config.toml
num_hidden_layers = 9
n_experts = 24
d_shared_expert = 0
balance_bias = true
lr_router = 0.000486
norm = "rmsnorm"
optimizer = "soap_variant"
learning_rate = 0.00403
beta2 = 0.98
batch_tokens = [32768, 65536, 98304]
train_tokens = 346000000
Below are experts of layer 6 (counted from 0) of a mixture-of-experts language model. Rows are named router (the router's row for the expert), gate (a neuron's input weights, with its number), up (a neuron's input weights, with its number), down (a neuron's output weights, with its number) and show model dimensions 80-119. Each number is 128 + 32 x the weight over its row's rms, rounded and kept within 0 to 255. Numbers have three digits each.
Before each expert's rows: "comes before" lists some tokens at least twice as common just after its tokens as in all text; "mostly gets" lists some tokens that are sent to it at least half of the time. This comes from a sample of Wikipedia text that the model never trained on. Tokens count by the router's weight.

# expert 20
comes before: " the", " a", " his", " September", " January", " July"
mostly gets: " in", " In", "In", " January", " October", " during"
router:120146117127175145070120117065083179107149122087141178083134148116136125137105128111153140181078180142129129104145192133
gate4:145120160178100144126106115119157152133075106103103126123151217160130093139093158119186138121042101118081126090154054204
up4:091124120140114084180151145151145131105156110156163070092143127130145101195155178137061076156108122161134105167148152111
down4:129099077140117115105134111101086133136123114146150163079101153145121070132132138116085068137116154163118075186140111173
gate5:113130142116126087111145137132085160096140148168138104115165166108155094131162101116110111092087126131101173131114092110
up5:168108159150090087113103163096122116113136128132196099130146144135132150115115152094148120127138139133148182094107135120
down5:080163105090193172086111139115122125160109082134115159137162123141174116139138139095139121146126182169141116127074086102

# expert 15
comes before: " the", " to", " a", " by", " that", " his"
mostly gets: " The", " released", " moved", " signed", " \"The", " used"
router:136187113163106137095121119086150198088119100122117208125092121142169115163099057097101130102096133166128166147144123191
gate0:147146157190089153040114104055108137100129129106129169203083065165120068093139144146157137145094094104130149135135078135
up0:088084123129144120213147114170151082120127150161125112132129096178145164150112163094187089148145177124108079129133130093
down0:179134158138140155134145082176089123113155085215143133105120107110096158160112122108145106113091159119125065092100160144
gate1:142122079144115167136147141091128122126105148121161167124123115143118080198113046080135117145139157170104103181097154130
up1:120161120126139108151072109135075122113154153081117099138161122121100162110171173141111120106111134155111156119151190134
down1:131166154145183127190111131210079157142153158153138127089135129076080154153104134040130121137074092079096137117115128143

# expert 11
comes before: " the", " to", " a", " in", " by", " as"
mostly gets: " have", " had", " was", " been", " has", " would"
router:133156142159109166139167137099160187104107108119164194099101181098151093132104122097118103101141141192127124106128083113
gate0:083128171091094118199088150095132082146146076136154144152120117127115109123089147122082146175121156154164164148128081162
up0:079154170152043094138168143142112115143088102123142075120114146158171136125162126097128116095137133128159167128128095178
down0:116108139114170135109202129087168086210059126141112106112151129127136148131151110142100144107124141099134128159065067099
gate1:142116124090118165139193138031171097049064146082185166145099156107124105101127073125087195113185111098134083117146114081
up1:169124155124084107141107080115114079121138115096147182127074121135124122127172127137157148077095094129173075117206110129
down1:085181190152111162178134115153160163091187113141098122128115129141058161084139126147095106150112173151142109129176121152

# expert 16
comes before: " |", "5", "1", "4", "3", "2"
mostly gets: " 6", " 10", " 8", " 7", " 3", " 4"
router:104183124111094072120129101140117132100113169152126159105136124169104089141051073122171075120135184148192148147148163170
gate5:159163112130166193108117132117146127117138166122107149060109173132144134158162098136082090156127179148152076121108058120
up5:125199125068159094089127151130115077136121128140150124098158172125122063193149072159137145136123088158150101146117142136
down5:090150094090133080101095139129182114106159065108103131175174142134152142117071126199136134122195067154113149171214161194
gate6:112154102130192127160069158153128136110180086147117117112122113194163146127150174102114071142088125179089115183069203093
up6:139125091124164144072121163121172183159170098086136175124104091100134117153124188096106132163103132084177112184101144155
down6:157106195128085131101207122138124053116102149167147130138078143147130148100068037078112147130116090168130144160136099128

# expert 5
comes before: " |", " and", ",", " in", ".", "'s"
mostly gets: " University", " York", " England", " China", " Army", " France"
router:103172075190086136120150145107114132118161099101130118162115145157113096160128090125126104125061138133082117125130087158
gate0:170111119124139166122149140142139103175091141094119131157148130138120155118129144149142119087098114134105156093160144159
up0:146122114109093088122059075108140125096080169172177091123189046152143138138131188153118079132062181111161093087157196137
down0:088140113164166093139128167178109162111104138116135132177102137117171164114106073147154119103121154144175137135128152136
gate1:164151102111169115149111133141081088122126117090143102222126111131128086134082127122137145105141098077077096171121121168
up1:166142124129112132186133145098185111117131124153099114184121139098168097133158130119113137165197108147108135174125157151
down1:125101118121090215171160149127144129137126164135110112099148130120153150110155114135115118100083144144138143057107163135

# expert 21
comes before: " of", " in", " and", " for", ".", " to"
mostly gets: " film", " work", " game", "ations", " player", " area"
router:109101065152134093102152106117095150096187131141116143156143144135128165120098096114135111133113181127080183119122082156
gate0:106181135052162098153117113099125145129159119183132046116099170085136170151151112123100180178134089187111082114135155104
up0:190173150135112118233080134124155167132083146112097051086131109080159183152144113136123130137143107148145082134186016107
down0:126153151138138128177171112064082168101043170118177076113145090091128049139170107124137119150144125104136142077121115142
gate1:119107087160180138141081119118128177077128171134110060176103170084069102161139155069103146134157110152144142080156111113
up1:039108074094056146162075137105145149163127100137136108087065139133171091099144120137104083152133147097112185146154134088
down1:143132186167130124136130100138091170111160120079146156111103171166124117126162145157100159147135138152175199074106102150

# expert 8
comes before: " |", "\n", " ", "|", "-", " 0"
mostly gets: "\n ", " 0;", " |", " —;", " MF", " —"
router:113154163139144146142118132146153179139132113180111190084130133132115090122106089148108079170094170110105140121106095093
gate9:184177114156131122099179102153133097127165094110080123122106198122092091110132116128085125080148115093140046125129090103
up9:142120114105147151132094146170134161096057167120141115128185082097144180139128140132180121156178122187143135135085120100
down9:110140109153149174188130147112117057063073172151151144167134116122057129143130230174105149135123090120140190117103110166
gate10:129084134121162149105163169157116109156123132132095201053175210077156133101106172138069121142145117174092084147103099147
up10:139088101149092109089138102130111109131143138081169075183136119135085110125130101114171164131125127095102075149090144056
down10:116157152109118142127138107056129098164170094161122141084113127104099122127172099161139146164130118117146154065115140105